{
  "n_head": 2,
  "tie_embeddings": true,
  "decay_fraction": 0.672,
  "batch_tokens": 131072,
  "doc_mask": true
}
Below are experts of layer 6 (counted from 0) of a mixture-of-experts language model. Rows are named router (the router's row for the expert), down (a neuron's output weights, with its number) and show model dimensions 64-127. Each number is 50 + 12 x the weight over its row's rms, rounded and kept within 0 to 99.
Before each expert's rows: "comes before" lists some tokens at least twice as common just after its tokens as in all text. This comes from a sample of Wikipedia text that the model never trained on. Tokens count by the router's weight.

# expert 44
comes before: "0", " |", "9", "1", "8", "."
router:51 40 64 61 73 70 39 46 34 39 34 37 51 64 55 56 58 62 37 70 52 29 30 58 35 68 50 47 37 40 45 64 55 53 53 50 41 72 23 53 45 43 64 28 51 45 32 47 51 48 48 55 50 29 34 53 39 34 30 37 55 64 35 66
down0:64 55 53 65 47 45 38 43 51 66 55 52 40 43 28 30 38 65 54 67 41 38 47 45 59 47 44 57 47 39 20 51 42 43 69 54 55 48 72 43 42 36 47 61 56 27 43 43 55 34 48 36 34 53 61 46 63 45 51 58 61 37 55 62
down1:40 49 67 55 50 48 55 49 39 48 33 40 60 57 41 57 32 49 56 47 62 49 66 60 54 65 39 39 32 49 46 47 53 41 58 69 60 42 50 50 78 57 51 64 38 65 27 59 47 45 62 65 39 55 58 57 56 45 32 67 54 49 64 14
down2:55 62 35 41 69 54 65 62 79 41 52 38 50 50 51 44 52 57 54 32 34 46 74 51 33 46 38 29 64 50 55 48 46 51 36 47 59 40 31 43 34 55 46 37 42 42 65 51 77 61 41 66 39 52 64 38 62 43 49 38 45 41 57 38
down3:54 51 56 55 56 57 73 32 45 54 59 45 56 35 45 61 48 59 71 43 56 61 36 48 56 55 62 38 42 69 66 45 48 53 34 26 49 65 50 36 34 57 63 52 58 58 56 44 42 34 36 52 46 46 68 70 59 31 57 32 63 44 46 36
down4:66 48 44 62 68 49 34 42 57 39 37 41 65 55 52 49 39 66 63 63 76 63 47 54 56 53 58 46 59 28 39 49 32 47 74 49 60 62 42 64 71 40 31 63 46 34 43 41 57 41 56 37 50 73 53 69 72 26 39 66 44 67 56 57
down5:50 60 31 47 56 67 54 48 47 37 55 41 33 63 44 50 67 68 74 46 25 65 32 58 65 55 53 44 52 49 43 58 52 64 56 44 36 38 52 27 51 52 70 59 55 04 47 36 36 70 42 50 55 65 51 60 60 44 68 39 34 66 66 43
down6:53 55 67 25 56 56 63 57 56 37 33 63 46 54 50 29 29 48 53 43 54 66 42 52 42 60 71 47 62 33 46 60 53 60 54 86 48 51 42 53 60 60 65 51 40 53 45 53 39 56 40 60 58 54 69 47 40 54 53 52 78 62 59 56
down7:54 71 39 68 69 50 51 45 57 42 68 46 89 54 52 41 44 67 45 68 76 29 37 45 59 65 38 46 30 73 56 49 60 34 41 54 47 49 47 35 38 48 60 52 56 60 62 45 67 37 52 44 63 24 53 47 42 38 59 72 55 61 48 41
down8:65 33 37 50 40 50 43 54 39 61 43 62 44 56 53 48 34 55 43 61 64 51 62 55 55 38 61 47 29 38 58 65 45 42 35 52 54 62 67 25 42 58 66 61 53 62 53 29 53 46 56 52 44 33 31 43 36 67 37 42 61 54 29 56
down9:44 64 51 74 69 47 32 53 39 47 39 64 61 37 52 30 49 63 57 50 55 55 43 50 55 39 39 47 31 34 36 42 56 65 53 43 43 40 40 46 39 40 32 33 47 56 70 37 49 44 65 58 46 60 51 52 45 40 37 57 61 64 34 52
down10:42 39 31 58 53 61 67 38 64 59 54 42 34 37 50 55 40 65 56 41 45 62 68 44 53 41 51 37 48 48 46 45 15 61 60 57 62 50 66 63 44 54 36 55 42 41 46 31 29 21 48 64 57 52 50 36 48 60 44 48 67 34 32 56
down11:49 51 49 62 53 60 36 35 41 55 44 65 57 56 44 45 43 57 59 52 47 28 44 51 31 56 55 56 62 16 34 54 35 43 69 52 56 29 72 46 45 63 34 53 58 24 51 47 55 39 50 46 33 31 49 47 43 28 52 54 54 73 38 52
down12:57 31 40 42 71 42 60 50 49 47 55 51 35 42 66 38 33 25 80 50 69 68 38 68 46 56 53 47 50 35 52 53 59 60 33 57 57 51 50 77 58 36 48 41 55 31 34 51 49 59 31 34 40 75 37 61 38 52 36 47 53 51 28 54
down13:51 55 60 43 64 72 54 62 55 57 35 55 52 43 45 41 36 54 50 61 66 47 71 72 56 79 31 23 44 37 50 39 44 60 42 43 58 50 36 62 51 56 47 46 51 60 65 29 39 48 43 54 38 56 74 36 52 41 48 53 31 36 47 56
down14:72 45 66 56 50 28 55 54 55 38 54 55 57 63 40 50 53 59 30 52 34 41 56 50 48 72 51 44 42 42 48 42 55 43 57 56 51 57 35 56 52 47 37 65 34 71 53 46 52 56 42 44 43 36 79 51 56 31 56 31 33 17 64 58
down15:23 52 54 63 59 45 60 58 23 26 39 20 53 25 48 49 56 41 43 47 54 61 67 44 66 54 35 61 56 44 34 63 44 66 59 21 48 52 53 39 41 46 53 55 39 51 35 59 60 65 40 57 45 52 51 66 63 54 30 37 47 43 77 51
down16:67 63 57 64 48 67 43 50 55 61 36 67 35 49 45 38 21 70 34 56 44 27 44 50 64 48 53 26 68 49 33 60 46 25 44 40 43 43 60 48 64 53 51 56 35 35 48 51 43 62 30 40 61 54 48 19 67 33 76 59 50 56 59 66
down17:60 71 49 49 45 66 48 60 58 62 58 73 50 59 53 44 32 36 28 42 42 42 51 63 52 51 50 48 60 61 53 40 54 50 42 34 46 52 64 54 44 70 56 41 65 39 38 32 56 56 51 56 45 39 47 33 41 43 46 47 33 56 53 24
down18:57 69 39 35 62 67 41 56 38 55 53 58 52 64 58 37 70 48 74 56 38 53 40 59 65 56 46 62 64 65 43 49 55 44 21 58 59 42 51 46 37 57 68 49 65 39 67 24 34 64 34 51 47 70 49 64 71 46 37 37 40 45 46 49
down19:51 53 68 56 68 26 60 58 43 34 53 47 62 52 58 38 50 57 45 52 65 49 46 52 60 71 42 34 66 41 44 76 55 41 38 61 44 61 48 64 47 34 44 61 53 41 45 57 59 55 80 41 38 46 63 47 48 65 36 41 43 58 60 61
down20:50 68 59 70 53 32 55 27 51 53 54 67 36 61 73 45 40 55 70 53 53 51 50 29 31 57 43 56 51 43 33 56 19 36 60 37 42 62 60 58 54 53 33 43 40 52 44 59 46 81 44 42 44 44 43 49 54 71 20 47 42 66 48 65
down21:53 57 61 48 40 51 29 59 49 42 46 34 68 44 31 46 39 50 56 43 42 35 43 54 58 64 45 47 35 41 42 55 33 53 51 55 35 57 61 47 51 63 48 59 42 45 52 48 43 63 59 58 60 51 49 24 41 31 60 56 56 46 61 62
down22:70 52 54 36 54 41 45 71 37 67 39 58 44 56 23 32 44 47 47 53 42 58 71 57 17 60 30 51 67 40 59 59 51 45 51 42 44 29 24 39 47 42 53 37 35 44 31 63 57 63 39 46 72 23 71 30 40 54 53 49 49 37 33 56
down23:61 51 36 42 41 49 53 46 60 55 50 60 55 33 59 49 46 29 41 57 73 51 65 34 53 37 46 36 32 47 55 51 57 58 22 41 40 34 61 70 45 59 62 54 50 57 47 45 43 44 32 61 70 40 44 57 33 31 61 41 78 70 50 46
down24:67 30 52 54 31 62 46 59 62 49 54 60 43 56 66 59 26 53 32 50 59 49 53 28 55 52 56 53 59 54 50 26 45 44 62 46 41 73 72 67 53 61 65 65 35 25 44 69 50 56 64 47 52 46 42 16 39 42 80 52 86 50 57 62
down25:50 38 79 79 44 40 52 32 34 57 45 39 50 41 40 58 54 79 64 45 68 57 51 50 43 77 42 26 48 62 29 60 44 50 45 57 54 57 60 40 63 48 39 56 60 72 60 63 52 45 59 55 26 70 63 42 67 31 32 41 30 48 52 53
down26:47 27 45 38 43 39 38 64 45 30 53 36 69 57 51 48 52 64 47 57 56 34 56 42 17 63 28 44 63 34 60 57 50 27 38 41 50 55 65 36 42 43 40 47 47 48 19 58 60 72 51 51 53 68 69 27 45 57 58 48 45 52 48 40
down27:62 25 51 54 60 36 46 51 51 36 36 71 57 51 39 51 39 38 43 41 52 38 53 39 59 59 56 50 50 33 55 47 37 40 63 51 47 46 59 48 36 35 74 52 57 65 40 52 46 49 46 48 47 63 43 46 43 32 59 38 67 69 42 47
down28:52 41 41 47 62 73 47 41 46 51 39 46 52 33 34 43 33 47 55 30 47 57 47 51 61 62 59 51 53 35 62 25 58 42 74 65 50 48 49 60 55 50 46 55 43 54 61 55 50 53 45 49 50 55 61 44 50 37 53 67 41 40 50 22
down29:46 42 54 38 72 41 58 57 44 50 63 47 44 71 35 40 42 56 52 45 77 52 54 19 47 53 48 42 45 54 90 54 43 50 35 48 67 62 52 55 79 47 37 44 46 70 58 41 61 39 60 38 53 38 74 45 56 60 38 59 35 34 54 32
down30:75 52 53 47 64 74 41 33 51 56 40 42 49 61 44 41 48 67 55 56 29 42 49 53 50 66 47 30 58 55 31 57 51 51 37 44 21 44 40 43 46 28 57 47 73 22 52 34 50 52 54 58 68 73 31 43 53 48 60 52 63 71 46 62
down31:36 48 69 55 68 43 49 40 54 78 49 59 52 64 80 41 54 49 42 19 50 45 44 20 49 62 55 55 45 40 43 57 33 47 66 62 46 26 54 37 46 61 69 50 49 40 77 47 78 57 40 49 55 48 45 71 59 45 75 48 51 52 34 63
down32:48 59 46 62 31 61 40 50 52 63 60 39 45 49 48 57 54 38 59 34 52 46 61 56 46 44 47 69 25 53 45 52 32 47 47 45 40 44 49 50 46 36 37 41 47 58 33 36 60 47 75 48 54 55 38 37 23 43 43 56 44 71 58 37
down33:56 49 62 52 34 41 56 52 53 52 40 46 47 57 43 28 23 58 36 63 74 41 48 23 34 74 40 43 75 42 29 66 52 55 54 45 37 72 51 47 63 62 37 45 43 68 40 45 74 43 28 34 64 44 68 39 68 62 52 54 63 52 36 53
down34:39 53 35 57 65 32 60 62 44 38 56 49 50 35 62 52 46 55 55 45 48 25 43 58 42 42 57 59 39 49 55 49 53 54 41 38 70 56 49 44 49 42 56 47 49 46 59 55 63 48 64 54 69 39 57 34 54 51 53 37 62 48 24 58
down35:38 59 35 53 58 67 56 66 60 59 53 81 50 52 30 58 19 71 44 55 52 42 55 56 29 48 53 48 71 36 53 54 55 30 58 62 65 35 52 29 47 50 52 73 57 45 62 47 64 65 52 70 52 53 42 71 39 57 45 42 55 45 51 52
down36:33 60 54 46 61 59 68 35 49 50 51 58 39 45 41 43 41 37 40 48 39 29 30 63 27 65 45 30 59 38 67 54 58 64 30 34 57 44 46 57 58 32 62 63 51 48 46 50 63 63 45 50 66 71 41 29 41 54 50 62 62 44 44 39
down37:53 36 69 27 52 45 61 54 51 26 47 40 61 53 37 36 64 51 56 67 31 37 34 42 53 75 44 40 49 37 32 56 41 67 54 36 30 37 67 35 65 57 40 60 36 33 30 47 45 43 42 57 57 36 57 44 45 60 57 58 62 44 52 53
down38:62 68 49 42 63 59 45 46 46 65 38 43 43 63 11 41 53 42 40 61 42 63 74 48 42 33 57 58 41 64 38 36 50 59 35 34 33 39 66 17 50 42 50 79 56 33 42 53 41 68 59 49 42 37 51 51 57 62 53 55 59 64 65 41
down39:45 40 55 36 74 48 56 50 60 54 40 71 67 43 50 45 60 44 21 60 56 37 61 38 35 72 47 39 38 52 41 41 41 46 74 46 76 45 47 47 47 51 57 57 62 67 58 54 44 29 49 49 44 53 54 31 71 62 41 52 61 58 35 38
down40:38 68 55 43 51 76 42 40 44 26 40 38 39 61 36 47 49 49 79 54 51 37 50 64 36 46 50 56 38 35 59 51 63 49 29 37 53 61 57 64 48 57 50 37 36 39 35 55 41 56 64 33 31 25 48 44 46 45 27 57 60 72 42 38
down41:51 59 59 46 45 52 57 31 62 51 60 31 59 58 13 55 65 56 59 58 38 57 36 38 46 53 49 62 44 60 56 56 27 50 60 44 63 55 51 52 44 71 15 51 47 49 54 50 59 37 76 54 23 49 61 41 55 59 46 39 48 42 80 35
down42:54 41 49 52 52 52 49 44 51 56 73 54 49 49 39 69 44 62 59 69 54 48 59 42 34 71 51 65 51 37 38 49 58 53 52 64 49 39 47 48 51 55 43 43 43 36 54 31 60 51 58 53 29 47 52 41 25 38 65 66 50 48 42 51
down43:65 52 59 44 53 50 50 49 55 28 36 47 66 51 65 64 51 43 85 35 59 51 48 64 50 44 37 20 33 37 62 58 54 50 50 30 44 48 39 38 52 51 61 28 63 49 42 59 62 41 67 43 50 72 43 52 47 49 37 42 33 69 55 43
down44:47 48 61 57 48 61 66 52 53 35 47 52 52 50 37 66 28 58 60 53 37 48 36 45 58 44 51 53 46 58 54 55 37 29 39 39 43 60 44 38 71 49 38 53 43 68 60 49 50 66 49 30 57 44 65 30 32 74 53 48 43 52 46 32
down45:47 58 45 66 44 54 43 45 60 46 55 49 70 65 56 45 39 60 47 60 39 56 76 36 51 27 35 21 49 35 39 33 51 26 48 69 34 65 55 66 54 46 39 55 59 33 52 43 60 51 59 40 54 41 41 39 57 38 55 46 63 62 53 31
down46:52 58 36 54 17 26 35 46 36 60 67 70 37 60 59 63 44 25 62 42 49 76 58 42 27 38 61 42 58 39 68 65 51 53 33 35 57 30 37 51 49 42 52 65 60 50 59 50 57 42 54 39 52 57 39 51 54 58 57 63 49 50 29 40
down47:37 53 48 75 37 45 73 48 62 53 45 51 60 43 33 62 43 55 35 31 47 62 34 55 44 64 57 36 51 49 58 39 39 69 53 35 59 48 60 35 38 56 47 54 44 34 30 62 51 61 35 48 57 63 67 45 41 60 67 51 49 46 76 41
down48:52 46 42 62 55 57 33 53 58 62 46 37 32 44 50 46 75 42 55 58 32 54 63 37 57 46 56 49 49 45 54 33 60 59 53 24 52 41 77 43 32 39 55 64 57 33 48 49 27 64 50 42 40 40 40 54 28 48 62 59 51 67 56 39
down49:57 70 50 65 70 49 48 53 33 17 30 44 41 37 58 45 37 60 44 62 58 62 61 40 48 61 32 50 58 59 53 62 75 64 42 43 66 46 36 44 44 34 74 58 36 59 45 64 49 62 36 79 35 57 59 49 61 41 48 57 46 53 41 69
down50:65 48 55 60 43 31 50 40 44 47 41 45 62 49 35 40 01 75 44 45 70 35 46 31 47 66 71 73 66 62 44 53 61 46 42 28 45 73 41 35 59 40 53 30 64 47 39 46 54 49 39 45 63 53 58 67 60 48 53 44 57 63 37 64
down51:36 61 54 59 31 77 73 61 58 51 42 39 72 67 70 39 55 64 47 18 47 71 57 48 52 37 54 32 51 60 35 61 57 21 47 53 25 58 62 60 48 35 45 61 49 65 30 72 62 33 72 52 58 65 61 38 59 56 51 41 57 50 43 32
down52:30 43 52 30 39 47 53 61 45 36 33 43 51 44 75 64 40 47 40 57 64 63 64 31 41 50 54 65 49 60 66 39 63 32 45 51 59 62 47 42 60 45 48 55 42 57 63 51 44 75 66 44 48 08 67 56 46 71 62 56 38 49 44 41
down53:48 53 44 68 42 53 72 39 52 50 45 57 40 75 50 36 71 58 59 40 61 73 39 78 64 31 39 60 59 61 46 36 46 53 45 61 70 53 79 53 36 53 73 40 89 28 47 52 58 64 48 44 44 63 31 45 54 49 66 38 59 56 45 31
down54:34 48 60 38 36 56 65 48 48 37 33 54 41 70 56 81 53 66 39 28 50 42 28 59 38 41 47 56 45 30 57 66 37 53 56 35 55 58 47 82 44 43 61 54 39 43 42 46 56 33 57 50 50 28 35 47 53 53 56 42 54 46 49 51
down55:41 38 46 51 56 37 39 56 53 63 49 63 62 57 49 64 46 66 49 36 35 42 40 45 70 43 39 51 68 70 52 66 31 31 61 65 49 37 42 60 55 67 59 53 54 51 33 62 45 33 53 37 32 36 56 43 46 29 65 55 67 49 31 54
down56:42 32 52 72 39 34 65 44 53 59 62 58 60 66 36 45 50 43 23 65 31 39 45 19 28 39 45 48 53 48 42 43 44 64 68 53 45 21 66 38 48 54 38 73 54 41 48 49 44 48 56 68 52 48 52 39 62 57 64 73 62 57 51 43
down57:80 62 60 54 28 49 51 49 49 30 39 49 56 49 43 61 47 37 58 36 70 44 78 46 36 48 33 42 45 52 63 47 58 70 32 62 53 55 42 41 54 42 40 48 42 72 46 61 66 58 87 52 66 65 41 49 39 59 21 72 57 64 57 40
down58:49 72 44 45 41 68 43 61 55 66 41 62 62 55 57 45 35 51 40 45 62 47 34 42 53 60 64 51 64 57 53 40 51 31 38 59 45 60 63 57 36 40 44 68 33 46 60 57 52 72 39 51 64 62 50 27 65 57 57 67 51 60 50 66
down59:46 71 84 69 54 53 55 70 64 44 45 61 64 51 56 34 56 68 42 56 46 47 50 28 43 59 46 42 47 51 34 34 35 60 71 38 18 50 43 46 51 34 58 62 64 72 53 64 39 65 41 51 62 44 49 47 46 45 52 51 41 62 65 56
down60:74 51 68 40 51 61 48 58 45 50 22 56 52 51 56 55 36 29 17 74 52 23 33 64 34 74 59 65 41 34 55 43 57 43 37 29 37 45 34 57 37 61 62 48 54 53 60 59 48 69 50 57 51 50 31 77 35 58 35 53 40 50 48 51
down61:48 48 61 63 60 52 41 68 54 35 41 52 64 61 26 22 53 59 59 37 31 20 45 51 45 57 43 27 40 45 46 45 34 50 61 44 57 62 41 57 14 64 55 59 66 28 52 44 62 59 45 65 66 61 34 55 73 31 39 49 55 58 55 61
down62:48 53 52 68 67 38 59 48 61 68 50 67 58 66 47 59 39 55 43 39 48 59 48 26 60 49 57 42 49 80 59 51 44 30 67 49 44 50 80 49 48 36 41 35 41 45 64 59 52 40 49 54 37 50 53 43 60 51 32 51 48 55 54 49
down63:42 52 59 41 40 63 77 19 71 64 43 52 70 47 44 47 30 44 40 49 61 23 43 48 48 56 59 59 66 59 27 54 51 37 72 51 53 60 57 65 53 56 38 25 48 50 44 70 66 34 53 66 49 61 53 33 62 32 48 57 44 52 41 48
down64:40 65 49 45 53 49 34 55 30 70 42 42 29 51 43 54 50 42 42 37 44 51 62 37 54 37 55 47 45 35 65 46 50 32 76 59 59 49 54 40 51 53 36 56 47 37 47 61 59 60 57 36 52 43 64 53 47 60 55 53 45 32 49 54
down65:46 75 72 60 45 40 64 45 43 42 65 39 56 51 41 49 51 64 41 43 45 36 69 47 33 49 32 40 53 56 49 69 24 51 71 41 55 50 42 29 53 52 45 44 28 52 50 53 61 57 57 65 43 39 42 68 56 54 49 46 65 60 37 34
down66:57 38 36 48 53 24 44 56 51 52 69 52 40 50 50 36 48 41 39 63 75 70 75 32 46 57 50 53 40 43 64 64 53 50 33 34 59 32 44 66 59 42 64 49 60 52 41 46 43 49 34 57 44 46 46 58 38 34 42 72 74 42 49 57
down67:66 52 47 53 69 39 32 47 53 47 42 62 63 59 40 45 51 55 49 51 30 28 05 47 56 57 59 89 43 39 64 54 40 40 52 29 68 36 41 54 48 62 51 61 61 46 53 31 51 55 58 50 62 43 59 50 22 53 39 38 37 50 49 60
down68:17 54 34 66 72 77 58 50 47 43 59 41 49 58 65 54 23 67 56 43 50 60 80 60 33 68 41 49 63 48 31 55 57 55 34 39 41 47 43 43 49 55 39 49 65 46 48 30 73 50 37 58 56 56 44 38 41 50 44 53 42 59 40 38
down69:54 72 65 63 59 57 59 60 50 60 42 59 61 73 38 44 30 50 31 57 47 45 38 34 60 59 55 38 82 45 21 40 46 43 58 59 42 66 77 53 47 51 57 46 52 29 45 59 37 54 47 50 50 28 52 21 39 56 57 66 67 58 51 56
down70:52 51 63 54 66 52 43 67 67 43 65 51 75 59 31 36 46 64 22 42 45 17 49 24 30 59 41 54 50 44 19 47 42 58 72 51 56 45 59 53 48 75 60 64 51 41 51 56 43 57 60 81 60 57 48 38 53 47 59 49 56 30 48 78
down71:73 39 45 45 66 38 60 49 56 35 41 38 39 51 25 64 51 56 45 45 34 40 38 49 50 53 46 53 47 46 56 45 54 47 23 45 74 53 54 47 70 47 41 70 41 55 37 43 70 52 53 57 49 38 36 41 49 75 35 40 38 47 55 40
down72:54 84 61 51 52 56 51 67 55 42 37 56 55 64 61 61 36 50 54 61 33 45 35 45 14 76 63 43 57 46 35 38 71 38 53 58 39 64 39 31 42 55 58 56 54 64 54 60 69 48 48 57 54 51 76 33 42 56 59 64 87 45 49 37
down73:42 46 67 71 65 47 52 32 54 32 61 13 47 42 55 52 63 59 60 68 40 54 56 40 25 63 39 61 42 48 46 70 63 59 58 55 56 41 57 65 65 41 47 56 37 62 46 56 48 66 48 49 38 60 57 47 57 46 57 57 41 53 63 42
down74:55 37 37 48 51 49 81 44 50 59 35 52 49 41 65 41 43 52 60 54 36 58 41 81 58 64 58 49 39 43 60 37 52 61 38 61 37 36 27 30 65 40 62 54 45 40 55 51 56 26 48 49 60 74 64 53 57 37 46 46 57 48 50 44
down75:40 33 58 56 39 46 41 61 36 37 36 47 52 69 56 61 38 47 40 51 35 36 43 47 45 44 44 30 63 50 56 78 57 23 46 62 53 44 51 42 73 46 31 55 36 66 37 41 47 64 56 46 63 36 50 58 52 60 37 47 50 83 54 30
down76:60 79 43 60 61 44 58 75 58 70 47 68 55 48 45 38 50 45 29 42 43 37 34 44 50 48 58 48 76 42 25 42 49 33 59 52 51 60 73 67 42 63 67 45 57 34 34 44 50 66 52 45 61 41 38 37 54 25 50 72 55 50 57 54
down77:57 63 50 64 75 50 51 64 32 30 35 65 44 22 44 51 29 40 54 65 49 62 55 43 54 52 49 45 54 41 40 40 32 56 37 48 56 57 52 57 39 41 35 76 29 46 52 51 37 42 47 34 78 47 61 56 64 74 69 63 46 51 56 20
down78:56 47 60 72 50 56 39 50 66 55 69 75 59 76 38 71 24 65 49 43 62 39 40 48 44 72 57 41 80 42 23 71 59 39 43 36 62 75 46 83 47 64 44 40 61 43 53 58 82 39 54 48 46 54 65 46 45 29 27 55 40 56 43 33
down79:53 64 52 60 47 43 53 40 46 39 49 34 80 19 35 68 42 54 47 38 42 36 62 63 46 64 43 24 48 56 55 65 52 61 48 36 64 42 10 38 31 56 49 55 52 43 33 54 66 47 45 52 67 57 49 40 49 27 50 72 43 51 49 60
down80:51 39 52 39 64 43 30 40 37 41 43 43 24 43 68 43 35 35 81 41 59 49 33 73 54 59 49 35 51 40 61 62 57 41 35 79 77 63 68 43 51 50 48 55 57 42 42 45 52 62 40 49 41 52 47 36 50 51 33 54 52 60 35 33
down81:42 63 77 69 54 58 63 20 32 46 33 39 55 49 65 47 46 62 80 48 56 41 33 54 58 55 27 47 44 69 64 35 53 26 43 49 71 48 39 25 44 54 39 38 36 48 52 42 56 49 40 40 33 38 68 51 40 45 45 34 56 71 50 49
down82:29 54 59 42 70 40 61 36 33 52 49 61 61 66 36 40 15 59 70 50 53 46 39 34 55 78 70 26 55 52 57 66 34 35 68 48 42 69 42 41 66 27 40 65 50 57 46 53 47 38 31 50 66 51 52 46 45 36 50 50 39 68 27 49
down83:28 58 51 58 37 54 54 59 54 48 54 62 62 35 52 66 43 72 54 39 54 50 30 57 49 37 53 56 56 52 69 63 41 60 52 51 44 60 49 52 59 47 43 48 31 61 29 37 54 44 53 63 45 42 35 46 39 48 50 39 67 46 39 40
down84:45 50 63 62 47 60 70 60 48 68 61 49 63 52 56 57 35 55 60 62 63 55 58 53 75 36 48 61 45 45 35 53 64 66 53 50 48 49 57 55 33 60 71 48 31 71 39 60 44 65 17 46 38 58 45 53 54 32 36 45 54 50 46 57
down85:56 79 58 29 56 40 55 54 44 51 28 53 37 58 60 58 44 55 59 67 50 56 55 29 35 40 39 44 51 56 65 63 47 49 60 39 58 59 55 50 79 47 43 48 59 59 47 53 53 56 43 73 61 46 37 63 32 57 50 51 52 53 48 30
down86:49 53 54 43 62 55 41 44 56 65 36 42 52 60 36 45 15 53 33 29 29 37 51 56 34 57 63 42 60 50 39 70 35 37 59 48 52 39 48 39 38 52 61 52 62 60 43 48 49 38 53 71 62 42 64 29 74 57 56 47 74 68 47 50
down87:43 53 40 33 26 63 42 63 62 56 59 58 43 43 52 50 83 60 62 43 62 43 58 43 73 65 33 33 62 57 57 51 45 54 55 49 43 30 70 40 51 61 53 52 61 29 60 52 36 40 46 37 39 40 42 52 62 49 51 51 53 54 36 21
down88:38 36 56 69 47 43 85 34 51 43 36 51 30 47 42 53 32 51 57 42 67 64 37 28 48 52 44 38 64 59 48 61 54 71 34 39 67 42 52 20 50 50 50 44 47 49 35 46 47 52 61 56 42 29 53 42 61 63 76 53 58 55 47 68
down89:72 47 49 53 50 44 50 52 65 45 45 47 69 43 19 44 28 35 44 67 65 29 23 44 40 55 60 35 50 37 43 57 32 64 56 45 45 42 41 69 42 66 40 42 76 29 31 55 65 56 63 60 77 58 45 24 49 45 52 50 44 60 55 67
down90:38 49 56 46 60 62 53 57 45 58 60 66 51 61 72 26 49 50 69 53 54 64 35 47 52 48 53 58 61 25 43 50 53 49 41 64 47 32 34 38 49 47 42 58 39 37 54 42 36 50 44 32 49 80 42 56 71 53 40 49 57 46 29 54
down91:61 55 61 49 42 56 51 54 56 63 41 54 54 56 43 58 08 56 39 55 43 38 50 26 56 53 72 50 63 54 29 62 53 33 52 53 40 71 53 76 37 41 32 56 39 53 40 82 80 42 36 63 85 66 56 34 46 48 48 50 62 59 55 65
down92:63 50 58 55 52 47 51 55 60 47 67 54 54 53 20 35 51 56 33 69 55 43 55 23 28 65 62 59 59 35 57 49 36 67 69 47 49 45 25 73 71 70 47 52 63 52 42 47 52 36 53 76 46 40 35 49 42 63 51 44 51 44 58 63
down93:62 31 33 36 44 32 56 60 30 61 52 37 52 52 30 56 34 60 46 49 66 48 62 64 48 46 49 48 30 50 68 61 62 47 22 55 42 51 43 56 48 61 55 32 76 44 33 38 42 54 37 44 51 56 43 63 21 42 63 47 67 59 35 58
down94:54 41 53 54 58 38 53 62 54 66 49 41 67 49 34 51 32 59 30 62 19 51 38 42 38 60 52 40 62 46 43 61 60 45 61 60 58 35 78 45 29 68 35 55 54 60 40 61 57 44 70 69 50 34 73 30 62 49 40 52 48 52 38 61
down95:62 41 22 51 56 83 58 50 41 60 52 74 67 63 55 56 29 59 46 54 41 54 50 51 52 52 61 42 47 58 45 41 49 44 44 46 62 65 43 57 56 44 62 45 41 63 49 36 53 29 55 55 47 27 39 52 52 52 53 52 71 54 39 42
down96:58 63 40 24 76 50 48 35 52 43 59 33 61 61 43 62 61 56 70 59 67 54 50 53 47 64 55 48 53 56 45 58 37 54 40 33 30 70 41 56 43 51 51 43 45 63 57 41 54 31 35 22 53 65 45 56 54 42 54 56 48 30 48 55
down97:72 55 49 29 54 29 61 63 61 46 30 57 50 53 31 51 33 49 67 50 39 33 35 27 48 62 63 63 65 43 76 30 50 45 45 59 70 41 67 59 52 51 40 61 59 65 55 62 42 63 52 37 48 36 46 36 47 66 37 78 71 60 43 35
down98:34 45 86 66 59 34 52 41 36 25 48 42 75 42 26 35 29 76 40 86 60 47 49 43 45 61 48 33 47 55 45 51 18 54 48 44 42 57 45 27 35 61 58 54 50 48 23 69 59 47 56 58 70 40 41 26 65 50 39 54 59 46 47 60
down99:57 40 54 69 46 59 97 47 53 22 72 61 58 38 53 45 45 80 50 59 33 59 44 37 39 63 41 18 41 40 47 51 57 46 48 47 37 38 47 55 64 50 50 61 43 41 51 53 50 51 64 65 31 56 56 39 51 60 53 52 62 53 55 56
down100:80 55 62 55 58 41 56 53 63 45 31 61 66 64 43 61 24 63 51 52 56 51 48 51 48 63 54 47 63 26 14 65 54 58 62 30 58 56 61 54 36 58 47 17 59 64 30 54 57 48 34 56 69 65 59 48 51 48 28 54 63 60 58 63
down101:47 58 62 35 33 48 52 31 45 61 45 71 59 49 37 26 41 47 26 75 43 62 26 66 40 51 49 39 67 43 69 36 51 60 57 49 59 55 43 51 73 32 39 56 46 42 54 64 44 64 41 58 58 64 58 38 50 39 54 65 44 54 31 50
down102:52 69 57 59 59 65 74 49 49 45 60 56 63 42 13 46 36 41 45 35 61 40 50 36 69 59 51 39 68 54 48 55 50 28 53 51 56 44 35 42 49 56 56 53 47 55 39 45 54 71 55 60 43 51 56 35 59 41 42 66 43 78 46 42
down103:35 46 69 70 46 25 56 44 50 42 59 42 73 57 54 54 39 85 53 46 46 62 68 43 67 34 42 48 45 55 51 67 46 49 59 41 47 47 50 52 39 57 43 56 32 56 39 57 52 58 64 81 45 36 48 34 59 59 43 49 48 57 53 32
down104:58 38 43 55 42 64 67 44 50 62 52 54 58 38 50 60 33 53 59 60 71 33 44 70 28 53 46 25 50 28 59 47 37 47 43 47 74 48 27 50 58 65 50 43 58 33 26 47 58 43 55 52 48 54 58 23 50 43 63 72 61 32 65 40
down105:46 42 59 47 57 61 37 46 60 34 60 35 61 54 45 69 29 66 37 43 57 37 68 80 55 49 28 46 60 32 32 57 39 41 51 52 50 50 52 39 68 15 53 49 62 46 30 43 45 57 44 65 58 41 72 44 32 65 49 64 36 53 43 44
down106:82 37 40 41 49 27 45 31 29 51 37 28 59 49 64 57 45 30 53 62 41 50 60 55 35 47 48 43 66 33 57 63 72 37 48 54 59 65 46 38 27 49 51 65 40 25 53 41 54 31 50 47 39 70 54 53 61 52 49 50 21 53 28 43
down107:47 60 63 48 67 40 57 59 47 18 42 30 61 62 58 56 37 48 44 50 64 53 72 53 56 48 39 48 60 49 35 62 56 50 61 68 50 53 59 54 56 36 82 74 51 51 59 59 43 62 33 62 43 44 32 15 52 49 71 50 33 66 46 63